config.yaml
experts_per_token: 2
normalize_top_k: true
routed_scale: 1.0
balance_loss: 0.000648
router_noise: 0.1
vocab_size: 27622
norm_eps: 1e-06
tie_embeddings: true
seq_len: 1024
train_tokens: 246300000
dataset: "wikipedia_en"
Below are experts of layer 5 (counted from 0) of a mixture-of-experts language model. Rows are named router (the router's row for the expert), up (a neuron's input weights, with its number) and show model dimensions 128-191. Each number is 128 + 24 x the weight over its row's rms, rounded and kept within 0 to 255. Numbers have three digits each.
After each expert's rows: a language model's description of what the expert responds to. This comes from a sample of Wikipedia text that the model never trained on.

# expert 0
router:163125137168139125104146064141123067148133150114123123141114111118160116131130119149105103110142122108104137157141143100112129146107141127112141132160113124124116182096158110082145139188134171
up0:106110125097096188125119080082139095121121097111135114129126131122128130099080097144136146090158129099105142159112131149091174101158118122124182107097140137136085147125095124141137122160142147
up1:115113136133153098137150077137178126165114132129149151132150136131172131113123130133152169090045142120127128115146101166114125118141123138113147186149139095109118117109134173187108124070125104
up2:123126151094148143098143160130139096138098125082103098126124180133089130121150097127096105115142122106140168159071131124102098136147165118103114123145154182129133111083158114130115087166121124
up3:139140153103153149146130114122112126137132114049133142141153162138089094126139143133124128122121152099129120166150095127123172160180138154119170148151125126151109142130078130138113087129167141
up4:147126116127119122100105112105139123175102175152184127096103120157175114130148127137121154166107144133095178108140090094136131111122092129173152083100162146134131137146175162097114109088110140
up5:135142131133107118126118093108138098110104146128081087128182091092123131088074119141107128113109108101145156121113136132098157117128145133130140104092161124053134119122122129137171125138135160
up6:133114132124167104124153123117118108135118100142144142083110126105141109127164136131128119125107126149144129111078119113136101109130119074130101101121100093114117089046117161144156112126112127
up7:143140133104094073156131153111150148148122129117105127118162108151151122144118134114135095174102112072168129134114124123112155137105149123146130108112131129152138111130116157118105081100140143
up8:150104117140090140139132128105115124110117117147109103099090152137116138067130109090090132113146097140158110128176090108159129097154104121134143145146192153092137109148163146120110111125132121
up9:121123134112099122151146151131126093174130144072129135108076125139145070088139142090120136186137115078114108119172061119163122112107101131168150166162123144149100135158127139119134104108155148
up10:107113157177106134121126094114191114125109137125148152119077106127175087129161109149141092116131097109173113101158142119162154112129118125129117115153091142146101143095161137096182123109132120
up11:133129106200136170149157099115176170085132150105144116100114157110108140107100105077126121105119123122163146140136129174118116133136115186148157139161115166121096108129136094156103134160143132
up12:135133104115060151138109151140112170155139116117116140168125153118079106128111141118110135128156114116114141107142122127109131177100161107157165129134085131142167139129144125111169127095136182
up13:154110126147088130086118098120110133124119124156157091114097136126131129089105085113147125158125133115129091158128109141110115124092132130140104135198107086139136110122179130129133155144136156
up14:116142110137189149169198126126146114136109139107115125143161154123162120161113125126140110134125125127101133146085146148123134129158163116131123117098101075117083121132124104117124146111120130
up15:140150109119131147082120152133121136171117114085094105144103135155060103122143122132145092125125133138139094179147130122116153125182157144091151184170142165112089163112162151137124089144120150
up16:111110145120146115101102108138142138119127110145133105136092111108116107118100110158141121114162073127159139113136103122128181105153068150098149130153111128113156125140154115212145148123140083
up17:124117135117120070092128126163137102117128089152173155162066125115105161164125164103108151128103101088167126124128095114106115102132105168110122125171097125147108119125129130115127115112156114
up18:114101126145124141128149172132136112114081163144131132089115112129105137166157101120129129145148107120146178057130117155141123128116148131143199130132146122171106140173159114110113114140145152
up19:133156173134119129103102107102126140128106117163110112136120073157143165156110152104119127111107161149129127117146133136113102122117140115152169176167099161116116111089128155119059119160134154
up20:116136125150109110123142101098116118135123109120139145153157154122127136093147151089109139094070144137178128152119142102149100185125113135159105126154111112103145138091139128107100128135119112
up21:104145155128173116115109085122089094116121146162151103088098105100133143110144113133153109134160184166145100063108147095079127162152136132112125137167135156149116131102184119122110114102121122
up22:146141164097110162114136095118093158073116084116111164091110123154105124140115124108105133146113101132119108128155096132107149147112160152150139150128103112137134129165111129159121131128143113
up23:108129132138121090146152102110143105108109107096084137113108161100175111144167138147116109133158145130153102120068139086073165125138154139111090119153112120130157150075124110087137119155121129
up24:145119123147070149122137108135140105141138149115133123107082154144159111082169180108115094124167149119109166166113134138091106146093082107121115088184142136127136130143156131091099122204135158
up25:115123145149118095133112141124169158148156085088156143166147132156097096119151115096128082113122099121192075135137124134108170139121101146110124118154104089101145125069125133160096098125153107
up26:143117172114093082144166119126117172127124150134111134104106129140157084091117126079101093141134113099099142164159110107164136090095109131150151150160085130111100086090112125124129097159157130
up27:142097112129153157081108160117147143166129131134093102091092130104193101141134108101088100153122109155155112122123089096108122162115109128127159150127108151131110112120160127126077130142125098
up28:127169125139162161105097113115111158117125140161146140137093116090103113104087092146121118126155125140162130105136130141099159132144127136141120095107126147146130113146141144140153106158165092
up29:139119170174169131115120107130137112110136075097186149145124164125134082087130118143125160098123165083131116157085109092102124107150115127166127096164104143137136135133107121157123088095096153
up30:135158120144139123110110072130142090180143137089082090158147112118160120171141124154147108130108152177129087117128139105108135128144109131122091129163157141092141145074169145153101135167123103
up31:126125116093118129134106105138133180119112154134127106173164117129117071121071099104128105115128180073142142118108075151082111134116115157158102153133150116107131127139127093134120136156154128
What it handles: Mid-word foreign syllables

# expert 16
router:115143178157118150136103079110167113094089154129125093117140125141131140094132127119119130141111157106141164116090122121132121122128152110186150113134098123123133139091114119127115119145101121
up0:111115167154130154147128050096128126128093117152212097119123150146112092094120070123133082157138117091129125146091113117152154113145131126159127119194094119134128108115110139119138155147124105
up1:138148111123117109112124128120131126135140062131077122139131166121113142143109151143134071176091105063101148149146125095104112129106112122142102117165113122113172153133126180176137134097153133
up2:196145130151141096143119156138149145104113127116119169142142099141109180147121149152109107118128155152135150123110140177082126154094141096110148104099101127190105188120121111106124139100136123
up3:120141132086115129069160136127095108118121134139173130112161122131109129111117155135124121168117156132165123127126150146154115154117125186129118132127132104094147137156182135138087172112117156
up4:134165131138120111111109119140135119131102087128112084158095137116157155131103136133095150133087145089134104116112149105139127115111094107165117102167166113111129162122120217153128111106161118
up5:123108109125133110148120144122083119123141123097175117147136116140148103089159107112141082126121083078147111138159113105137133136130171199150143156164091148138069118106135162105091105097133126
up6:101124166126120146116137158120106147132105065112120123104169127086134115129096129131124113149121148095165088134126152122158104133202121111153168118123145160142097171155160116102145151099145150
up7:088084147155094125126116078086153114148099127090162119115117127137126077132118125149149095132154128130091166123125154132159132133113151097155163129170118127165128125128160108138104121133142132
up8:092107127131151142113108109136137127128134112134180087129120146094134098112127128136111140116100161125125120120146085105095130102113147156144132092167073117121077142125118156168091123141172131
up9:130148131136110147124132136135136108128091159122106115118131110139144133109172134134075089121183138098116104118139117113153125104123163150163162091118101116149164126130113076088128107146146156
up10:193098102080111116121106106101075138121138101144138121144176142137101132111117134138147157189106112095125118152133116102118123129163108131135104145132101117114168174159149155137088114127143161
up11:155119111140081177164111111140120138114138146080109140128109128110121092130151138097126139196133140119131111111116097114101184117112161154147132114151112159156114126111142133089130116123190143
up12:101111135139131118150122098154120138101087130152142135116122151131143126103113145104117157113138118142189079133103106105154150109154113130114181105131148109095141133094121163100107127152114121
up13:107149111142136080139122144109142122142116123099106174112097139066136079111118088125111151170127097099110110136114059116118155152128124147114088139127175096161144130159115148161113112152145138
up14:134140107154123132129118129110120104128129142095132113138154157143110142134143150122135114206084141134119146171107111116150126107096148139149121105116163111103129146121116141085097135127137149
up15:127140121134104126163103119137101128115130108147173094166135140176098146154144145113129145148132122113120131116113171121094080153108154110115106098167110112103143150118131117135100133123163149
up16:166160136146139123129133117085107111138159141101069116083137125112082133130138134140115138153097093064133147143139131089070118140137127130146101142161121124181118141126140115103136088132148094
up17:108118149114118092119125173100138124126129095122111175126150138107061135087119126131143119113121139135151130113112155078125102132105114107095134154142099142130109145128132120141108076107092149
up18:155113110084126084120126124138103125168171114148107131132134131101120128126092071126140097124154126163155128099145134117089061150097144182136139183113124083111137115138129125160103103141131139
up19:114110142154108139170114129125130119136109144149143096163084127121143066117132136129146123172141143107133136117098137112153147117147099107122122082194122148102148117097153156115124087161112105
up20:100143124094123113159141143081149111147126108115146151137138097110110151135120135159104102109141130131166112101109116114095166110147132107122135147130125147115114155117164157160154102097137147
up21:148148134119113175155158132149065147129103129095138085136108135163128095153152187100110112158176135173152104128123084148130208127100159130120130102134120157138121146106145149173127129117132174
up22:111137126123129158166156151181146141101130133137129114112127127111131107132159119120109143126162134158138110134123110152066184118155120112116135112124165127100079146092132160142151131095153165
up23:118139147132142148132164096176166143131108168119090077086156165122098137163120163111089145145113155153150121124141125097144162119174138127125148121087123128129098166121150152124128150137119115
up24:140093113152214125092118132156131125129155088115119115138125121170097118141091102166116136101137142118127171141121156121079120134145089122111144147156124155144146178146139077094105157088127170
up25:125093127124126104089160137145162120115158175157173133058151122106137127117129147113108148153147141164162125144157097122137123114115133151135126112120152155145102156129144163116138139086114128
up26:110134135144117119120121126145128113110128130132146142095136120165155145115144114121092141148106142156087122119115137176103109177113083103121133144120154072105118096137123116164074139129125146
up27:154132102112138112068114145126104116156148129093138154072128112108177186142119171184133123117159128089154101135145112108121151115114185199129129129121115125147130154118123121162114158139111170
up28:121154129172118119159128141160065128130120135103129106105102116151156083089154095122129149064136119118125145138112104096082103123127128118113094138141138105143094147065106146171145094126151139
up29:123181133123124125181100132124090082112118126132149137137133095157122139163167153107101117151139113089114155143126121143118139130154174102140126127106128109168144128084138144162128123124139146
up30:166098119168117151168127119120124141119112138096071120094136116111098111111160154101113136151122153141080156133158140107075113122164130136125165115168085093150086139112121148076116118110161127
up31:114144144131138147099127110142115097144140121113131093138112163100153163134111175134127094179119114063105137124143134126147132161130120152132121122149082115139137149112174115088158146158142133
What it handles: Year digits and ordinals

# expert 4
router:108136156162112105110149127090124119151101101119155091135112124068091119071119131105113101149114147083077130129125095110131150136129104178153152161123124137135118125122115124137084108134152141
up0:090145112148115083125111072143179138092138148170132139097086155126102154123116156184107134097157152144117144141090131110107096124117096132162091118116133123099145172138105097106135147096130113
up1:135113110088134077104146099128121145134149114142098120099131148151075104181119143121144163156129138169144136149104178145127120172115116117140132141146137176111120111132129105117087101169100155
up2:162154123166147114130131132117111067132129169116103164093140132144086131136147145145100120156137122110186127119107137115108125134154133077153158150148113108171097175120170165105137140114114117
up3:140130140146146122118155102128105095141124114126139083120133158111129090159167114092117146160112133081119100117119128136116130124166099116093085169148124084100114149095148110098116118151122135
up4:144140104140123106095161136137106124099171165079122129133154082112111109168126145134114129099155136106140153191145120053129102137142126132108133113139111167121157163131144139072133156132131134
up5:158126099128148105096160143114125079077123125137137145126125138148136158105152121128165072121145124152122118160099126094128138152107144098120114137182104120144164117145139152178123092088088100
up6:127126121137128148113134146160153129146147135188085115133150138136168093170165164130100139105104112158135128100175133111131118118138143139149108140117154118101115139128138092111118159101118140
up7:152147122145155124127177112119130131157090150159119134121137117155149129143186097143105113166120156141129150190105121128104109146148147121135166139159129112140096130085142143127128170130082181
up8:164135091189157093151143150103116126119139111133082122131157079136081090140136107112123107152132123120125144121093120108108116164140123118113139153138129116101131127109121175132150130134145106
up9:111166128127137097126159110139155120108116131113101132116125132132122126085100093111103127140098143120161113147112112134096113192141161104138165114141155114102078147086169182090148149132117172
up10:136146124167135113094150121128098132131127104115084143153133084142130115131117164116093125168101154130134169132152120128110093150119106109120155171109158180069085144138135140108109104099154164
up11:115119142091137093109112154124098135132131151141154129135147140120178165135109164094127155133084136145124128127143107128134098147154143146123144177097141166144117115108132136145165133137095145
up12:132147159101142103188127142088098095158106133170151116127099146110145115115111062150124159150110174135120081103118103120104152162134122142118151086167146124146083113096130121144139113131166120
up13:158135100125144179089131135112152132162144118133105153129108118149127116114107120165081105153122134112152114138131113094106151143097113144136162179133098121108127162169128104117135114114127105
up14:136129143129095126112132098126159131162093119177136113155141161117118103117120125123106186075155119135150075122096098092146152114113098124164123107127080103092102116177133083117125141133134120
up15:161156117184153109115134133109087105124122133130113138120084125121147110117150112137055132145131155119136131138087118118103122179114173086126152121152128102162124165090148130128104153146121169
up16:116110139193138159114179119132131044114131182102157117122141131122130117120134121115133113076089117150131102126154105109087134131098126113132123148161099106116131137130162159142113190159131125
up17:111126134135122137088127156163153128144070163139093117143139106103095126147158126173129134132131132134133116147130130084134099084176156117138175165126119125134117141118134119077158124152131160
up18:146125156099111093129159104163127112096111087132114145120153145168095109139184149113129121081143150110116125111130141117113147164126090155137147131140045116130080141085140122133115128145090133
up19:138119098125114098135103115153161121143155162089112119156147093120146108126121080181145131151169167123119137118151105111140102135106118136129171110101126162133133154127135085127118126129139160
up20:124155147169109132099116137121117142135100122133110156155123120110109163083118070139134092125146093087129192076115084074120169124126151125135139119115162196120159118127125128164117098147171102
up21:125140085115118130121154107106132153201160125124129129097162128116124127140060105135135113120105139102139104154114130151147096136168123165155133138117118095139094127143123081121167150139128139
up22:120209138165154146104153077105132092139132141114124153101138081146113124168125130141094106143122129140154111142122144129122131157102100112147124122141126091107106173108145133123152145130096155
up23:099122151121110124144131125102100152147117112159131131125154126153100075096122127104106150116164110103103148108126127075083152172124129093139130143128103139163124120099113111114103097142150090
up24:141139158158151101113131114128100110162118144099133145112083119130107178115135168139155144150167158112118091086099100077135119167104088099157182128163120176117138117135126160121117124092108108
up25:113165117147133109077169131164113127137145108073151134179126089103112099138143084118137118132107128134159111155142165129106128185122106146100160160131149153153144125144159167152097095162130191
up26:122135101151136127137134123115184163084123125144125142134112151125104161164106125135151114133099150115136100209126145129164148086147127158107119138138109145123133143110102135134122141136075106
up27:095122144130123138143120142099145063110118134127104082060105096116120116149134080133100162156171117164141112142145128138091141152097164064102157146164122144136151121139163105115149128157166137
up28:165103107118106156118102138132161105139145118184091140160117175180122152165127119163129107102116137138134131171122102132101128120110099138140121134162171117134100193091130141079121108086124176
up29:163155148111166106116107131096161125121134092111143110106137082134175152127094137112139137108139148130161131187112156137123107145134162089160118123139147165162139107140144129080116150154110132
up30:125117179125179150142136131095155120106099184088158150100109103117086078110113086131094158135185132163145091117116140154102110136135180127179079152161128107140115130134104113146168124107129136
up31:135136151165151135151153140116111135138118103145122107168138132143146107118153157133117087151073147095121141159162088104101147118163151137109145112118110105106111126112121100133183158119108143
What it handles: Determiners after prepositions

# expert 5
router:119138147133153120109139145155129062137111117138125092092101129106115124090118115117087125118103116102133119114122121087120123147103140133141118114158123144159123175104156117050142137168153181
up0:180116124156106070091104119109077123152129126135126143131111091112120066069083133120153128166146131132154116197119154140135145121109124125123174102126149115154106129135148146116119125166092181
up1:124139169122140125097099139107172085148052057152103107112126128157082105072116133098142122120103097099162120112115104115106086141121110098120133126143115075123114108119154166102112097128124131
up2:133153132145126121156146145144125113165120118085104126067116152117134152122146123119086110163122156144109116102157140061123103139115171143121143133145119130117133172083126091081121104162162163
up3:153152177125080141122155148104150070144118114136173133118107096141127135132159161105124148143128090085189091139121094107145133144150143099150136106177108121095116096112153130164093120149130149
up4:089128126124140086138114104115132143125109086133119143140116134098086140148098105093099144133089112114163139146120132148100151138151143195108119144151097143108153103123130115171131117101149152
up5:123166118145133101111119108132158153195131077093104117148130109121105119162077154117138100201115134112123133132127119140128157090112113194141141177140162122095134128172155142143109125167143145
up6:126093131150121132103140109141164138123100114074125136152118119099103120110116160153145136114141148098093133143070094117139128089124128117172180138077114141134118139157123122127146124096127136
up7:154143116120099163122137117112148076180136148115135139110166130140145084127150131146138115186131133119099139162104119113144111131102144126137105140132110099162088151153145136083173127134136156
up8:104112106134143099110128074118078139118137065116158166139141120123100122146112132097113172104075128065132104108107155130129140137180075136066131144182071135117165122101147146168140101138118107
up9:117123117080103134116083107122105176120162125102139116158116109139150153175087125139142145155104137130097168111098097168069141126122120160138107104133109133120100142167106127139131131120144103
up10:131152168115095100127125141135141126108141130115154107129153122110166131126134108107139127149155184140126118122192145116148116127133154100165102102135136142120139115052120117110085123109118149
up11:173150153155107182121121123106122109152127090123111142128150156125158143091154078165139111129172129093167153109133106128075142124084114136105096155129126154138118110131169140110124095152124149
up12:155144098124124121164141112100146121115111108094138121156114131130140129086109107109113140166122117095128110127137117119153125128140136130179091111096138104079102140170161132101139152131149171
up13:118127132149109103105115141153136155088091110161104150107157116093123116148128165136114138100146150157116103145142162124133107151141157143165119129146098143129155130122109099128110141071078151
up14:123116153117177110115118156121140113130117096110138109120131145119098125106136149103173125150138138112179091102098132063172129131139103086151165143128127100088109137110137135109063101152133148
up15:126132157128132135129156126107125132149132124060113117125145102139137109126099106110117117187146164121150093142118090120118161149139118128179157162145104099119092128128155150147135167136110144
up16:100168144162131167133136151118143122143121130054153141116111129166152138128131127127139123147107133118139161150135131175118140086103123179156118160125150147092138112121179155137112129127088164
up17:142121107100123100120131126162184101160143124056128109135125113126124099150135150146129152120142123113150144118140103129094130151143139183113114134073159121137154160109152117131158089179167145
up18:149097146131111109155156089131088151108135119119144142118117115132083119109155104135163130140154125143105141145120133152162140115092155146153112130135141101120106146114081145145139133176119098
up19:169087129146099145176140152145129130133129091136136128070120135146101119097131135124149139129136119087117152093167134124107153162136144127138144085136129139106098119090133146123110138175159139
up20:104096114137152132120082142131124128139146142131171141139153127140155128107136117164081135146076105106178099127109173148152102124142113173169141088163150044128164148073108115115155137132118091
up21:149157120153145116102141106080154119129119115100114107136094102143135117114110090093096114148102115128170104120113116127133133142131143136131127157127121119088098121146154174155122165148132127
up22:165113097085110098112122120127115127137146124145148094125116113155086127150110120111111117140154115117118146107140163149127138166116129120139180142117156141159152151137113105116093125159157144
up23:095097142146132102132118078120051096147124138123116174091154130118141105146189151112119138109138094123163108146096135083135110111159083116097143113134146131153138111129147135138171124137143120
up24:128112142105127105151167115129095112118107132116113101081119136118098102071109149079109127130110138096117152118125146161107115160151163132118135138150114148142053115080125156176122156151168110
up25:095148129140155124146162157103167069150103127103114119121117130097145083083160105126122132105100149072134102106124107108094120082143101148116135176117137151120136147081158102145138102151181143
up26:118164149134135116117153114051119125131103110138100132137118066112119105155118128149152071162099134118170116144137125127092163148135134146124163140139100116113112126128154146162107142123148103
up27:115122147169135104123154134098182092109122092085137197135101146118156106121128104142106108172116123107157136139167102115111112161133116104139176186138092136150112135134108084121143110162147141
up28:107122124140081081112126120138149148144106136128144106122122124165151120127133126141141126112145139117115135152137125111077104091143090140108122122127129159122148089105128120143162134166129120
up29:120159160159151135116143095101082137136104117099156141127124099145128138123124096129102088117128148097120119149097091146106156138152148156182140157115110102118087139093151162168108188110113123
up30:106122121121103151145153135136132083141089122131111156147155154084077119139111104116121152172120097176158148102139120143148133160140164140117171135110149158152144095114146169134136141145081143
up31:086124137155141147083148116136149067163094141122117166120111134159166146150094093127135056125148152134120151094125153105098110109095084138132101133109085152106128130115130129125129135130108171
What it handles: Name-initial word pieces

# expert 21
router:079118147124153152102158140118088110152114152120112128133133119140146096142149127153142081162132138132163134150145137127154158101152131155093123161148126145122116162107173135129149117124110133
up0:087148158139111062115085105109153155100089115135150192113127088114116147107169134144155134140136134141129122157115141136112130115145148147119158135163120098184162093133071117188091136125133123
up1:127100138170149131124158073143154136126142165179128121141103133080131121126135087153126141109134150121191136092125133101081077157143101150106108165131159151113139152120123132112152165124142124
up2:093142159127123088110111131124156095136130159124149155160130107136095135124129112124100092085161122128091136138158070127085125163096144145099168131144159132160149109095131111149145143099172108
up3:142137114154119131106141164135123118063113134137153158088076140131121122109120135119160133125182147120142124103157126131124110183090152164115114111132053133168171118130104164098122145142114185
up4:103101126145122133188165185114138111165103112112081107139142097134163136131141133133096114119128132120138142095141109139144156125107126099120145116122151130097119110130111135128120078076138086
up5:139134134148119147115154131138131113087152135137155124152113118172137119129146125156096105132134112113134113110146121109111150132131108136109166138174125147147167142153138080123146143154127105
up6:139096181108163133143140103151167131168090095159096143122122154119119131087096133140123165127124145133176128127122117126139117097163147158129125118070144113099123166093119138077094124151113145
up7:135163116112141101164159133091118109100114106101138112134115129088112113106101112132087116142099146104146097129112148113107117187165135118170135114107125080135108135143143158112080161132171131
up8:089153100115123158097149127103159138153131112131131105141173153126146113105124121143142062109121149093139109154156091131108135125160142146125138174112129143116125119107143145140148102106132164
up9:089109179131101117113168134139113095158125154127136117116145102124137108104165156111174147161156183121160125110106134080138116126138103125100153132154124159141122123139178142133131141141107115
up10:109112123140191111091129141156105139153141139104088143105099123085164119143092166147162148097142116170104128064119104099096113123176126155090120142101109113108143143132132115120124116152119123
up11:137130096120145155113165153129120122099160138122139111130106118131105137144119144108080115153113109165124142167122143136149105140149129093152136125094139093142119150130135148104103143086108114
up12:120130156157127163111127099130122131157108097157113116138164125152129141134111130158079097116121125097154147125123127125111103127131116135113149127120148100120143161112119094111120132132140121
up13:123156105135176144101140124134131123140129117102119123154114108123106136072178086133135116145163100061163108141144127121132151149124144110117156094166127158104147143130147154120125114107129162
up14:108101106103087064127135090104123116153101133135127102113084130128085152111117149134165126153106137125156094120105122189134125121123075158093086171141159121099140097130143176171090135097109160
up15:091132134165132111124157139132112131137160095072165149093128154143165159118068146132110126113123117148133185103122152133123138118166126104152140168113123113129083102108135117099153135126128137
up16:145170132110117128113110154097097123103132129083134169136166096112093137119060136117135112167165110091132091176165173157133148144160179137134134099117142154114105164113134118097141119150111120
up17:132158165110117120109104128104102119133126099155128074164136108138110042133093128172141096167096118127123157107145155125131154143164131143145148176162090133099141160143156125124148128146138145
up18:136119143131167140127132128121123128125108137104073093138088148070145129118124141149128142149145140088173130120076094112107163108191141108153113110154126108111125107121132172127164129132130129
up19:128116113182179098122174103133131145148146134079089152116116113145138121152117100116109142147125112174136122086112121148134120157113099160131113139089139117114121118148124136138113172133118170
up20:114126143126145118107130182123135110188120128113115096102123110094131058116159132134081092158119115094114125110124092167127127132134176105129132085119135137150107134124178116160104135100112170
up21:116132126135121110121105131130163125107133115153113106158117142127142108141168104107115104103077112168087115164160127106082115168120152164126131156133156136170107134086140103057150105131159128
up22:111138142129137083141116134095130116153126147091145124106104131128133070122131116146094123111103146121138111129123128044105113142148120135125150137120101110171115142118124140124145134140145139
up23:154128112108107130122141130125062144095118087159167140099125136118119168118090067119139101155116144092158150124138166127112092108147115135139126127158089146076116163098121126115122129079122149
up24:118103160143120098111140103130138145130083141123156093134173158117137155120126100167150112143125133116111123145153075127143164108152081172132149137087111144117153132111138141145117118098108111
up25:096163085165114116106121095120091109130178118135138119127102145112142143140124108115092123160142108134088133126126108127097100134149132109134105174155149146116126101142148139110123105131148112
up26:115126164142109167113120133145115129121099123111146083127116148115120104121096134123140152076145140137108143147133109116158158159147100149130101105142096134170145152122166104125132116173133113
up27:127122167124132098086124120092081133157144122131174121144147132082109113131103105161146076131155124147137137104119149135115143144195174120091163162134123148114124168151160104103128118108116137
up28:103156136133134096144116106144092087102126156155154144142116100115130094088194118125147135147159119181120112140105132087146082124106116108156118093118128099148122122175145126129060119140135123
up29:080106161135160130091126086103162105166107116122091141074142126097159106145139116154141139128123118135133128086126131131113123109109158133148091157159143132155113136137169132127076162168122193
up30:140131148130140087068136111160124144090145129154146123120078138096111117135137143118114136117123121142160170127137152088146151115138110118140155122174122164133155163150156126113084149120132125
up31:131145160087120119107133098122079075151115108136153110147128132155120097153108158140138076154136118129131128107138162147130121103106098151117110155124156122096129108092106149140112121141117128
What it handles: Digits inside numbers

# expert 8
router:125145163138169113144176107107157096149108113096102115134150110107124121097139056136091136152108117141179147104095110153110148147165154137142157140128121102115136130120151161122127158172148106
up0:155130138101098134124124139083119096133129088170129108111110137135134148077146123128131140113094110123128163120152093117125091149126167123130151128109166126120120116110120117175138089108138123
up1:111132147124142107109086116117143146101106162134117144115119101106149086096125106145124149115108152128134060118119140135109146129122185146131122112125095078124115162105161098113124172145160194
up2:102151085136163143102160131140119109121122119087187122160116123116177151094114144154119110144091116104074141132098122107081137139142107148105130137148123102077140137166093178174111176119133141
up3:146138137133123120115083113108153122128121086115097137084068172168117136112108133140114130120113121119138098136124128126102089105103107098114141135134123145103131164120104149126148104147109117
up4:108138131156129123094145105081129102127128109100124115150092101156116128110119109119097082124110150108095126151141089081098156132121138115165147141148113098119110177104169104097129143137121169
up5:124120099126118136156131091125137101095147128148138104097157125148133116142120116157141160098148119139112152116158121131130162166123133167110159149135124116130129140138090082109118137173176096
up6:141172067123117130133193135152109128151144121124139111080109100125123115150140169117104134165155144176143107115131112136110126088161125109137164166068163171152112143133124169143134112116148155
up7:110160144090121138154110149086112132106121142088154097128120153116134137144158127125108136125077138131135094121110099139120148129173167134106107142174150083074073116106126158126106102145101093
up8:165138121118125128112135094154167077148121113181123119137126110162090146155130101140150133089122135126120166108121139133130097138139091099134138122131082116122141138129138165144162148130114118
up9:131155079122135147118110138106134130140115114109098158117140107108186147164087130136158107100120117109096120144130162126123158110110159179093128106137140138082153132123138155131118157138124106
up10:095114153143091110121184111101101096118113136130118089098121147115112101096128113162143116146115112131135150109135102116143091099093128171154132133170103093138086111129139096104122103127145093
up11:132137134117099102133114112126148123131125141140157122135170092134104144117129151109167101149091117142134133113125128162079159173116179140140158162142130146156132122137131112098166128147119131
up12:112152158099095139082134144119109123112111118145125113146134117121109122159129091117096097084108121136133114156113105097113100082128090111091123139103132122134121128115106160093141131149160129
up13:181166127117123089125158082147142124102161139119151163110132157133112123164148130103159123120108089127143130132117142129135147119145120135124137167138170106158133136123119133107101134128120141
up14:082171139155127094103155111082082101141125147152124113132148110130172124126128149133134118127138137144140129126110127105134097120096127173167150147168130117118082130123113109089140151127139136
up15:110145117109111121139148115091117153086116106108094154160118123105134117154081127109118112153120141087131177115138133125130150136115074143119148134113136171128156134138132125087113158105153148
up16:071118115067092113125111136110164116162136154124126141126125114186126136102084108153144120135121137135121104127153141126130122149105140129140145179150137132150139116096156100162162126134121131
up17:141180115126103191131137114134139150080101087128154168116154143122127152136088107168169105117152136142134149122130162141095129132156141208136117124131134142135130164170146097058149126139144135
up18:109145116128165137129146159127129110078120060120166128152122124153135079176170136111127126153140149083135142115148175072117151175151107121146127135134147115088110145120090141144103115130122130
up19:153123135156144134150119111121150125171163137155153107139121147166116120119110099138108122104185149128171118117131125114079100193103176172161124138161124133142140151101133105147093109100150128
up20:130149202166088183131109099143148087107115142130106133147155152166156115068152112124136176126118129150155127138167086134145122143106117093184133109097111088148129144164114111138116135168153131
up21:135113126108094144121135151125149083178100169137148093101129116124120108096117139127143122138128150132133097112096090099107177110147152130178133097095138098166170146157131112098096098133139113
up22:095129125144161097124154114138085121168110094118124107111115082132139119111132144125138113168143141162152135145118120140118101113129120129112144127159129158104133134098176172135125048135100135
up23:122143121134081166107134178159131092119125132139151105141123083107165109117093111145140132138112106102128134137138149154096115131143126092099177130147153128114119114118182167158153124171126130
up24:107101113104091163087116136119115108115127139153130117130150088106105078134128105138091130118099077130113118153128125138119101138145147108101118146123129090165158130085090143118148114140113072
up25:125122169157104160157136105128148130144114144112126098113119110105127115103104099120161157134104129144137098140135116143125165128084133137103104068128105115146137128101125131128150118168160115
up26:136162093142147163121158146137107120133131127094122094132121118122120102136149141132101150136092161105159138094138120122135154118112097130135114123140106150142097137125102167122145137139169099
up27:145172123151163121156130100094105124103124121104111149127126131115153153127109124152115117158127097094109128111151076116108150152154183125145122093138133075120125134157100140113126147159147107
up28:135105117143096147140101162110136139155090084158123143110107174128084117110150098175151128168107166121130133135129153089097154095142125129151163140116163155094120139135119142133068092116141129
up29:113105114101104111162072112126137136171141135139143137186157113159123128099096124140165130150085159116117154099146122129060153161146110119161145138092087132134129134112116124165148129106142120
up30:147136132159168101118128160136155143123139135091108140141110114113125149103081130159150099083102146064133126109117149115078123095115129132077108132147081106144124146097084131115132144146147163
up31:169159149096071124111125121117105135114106077144122137184111120168072147101142145114142146092121119104139135122132100140131117203148119107122127163130163113099096138119176117143111114132102147
What it handles: Clause-linking function words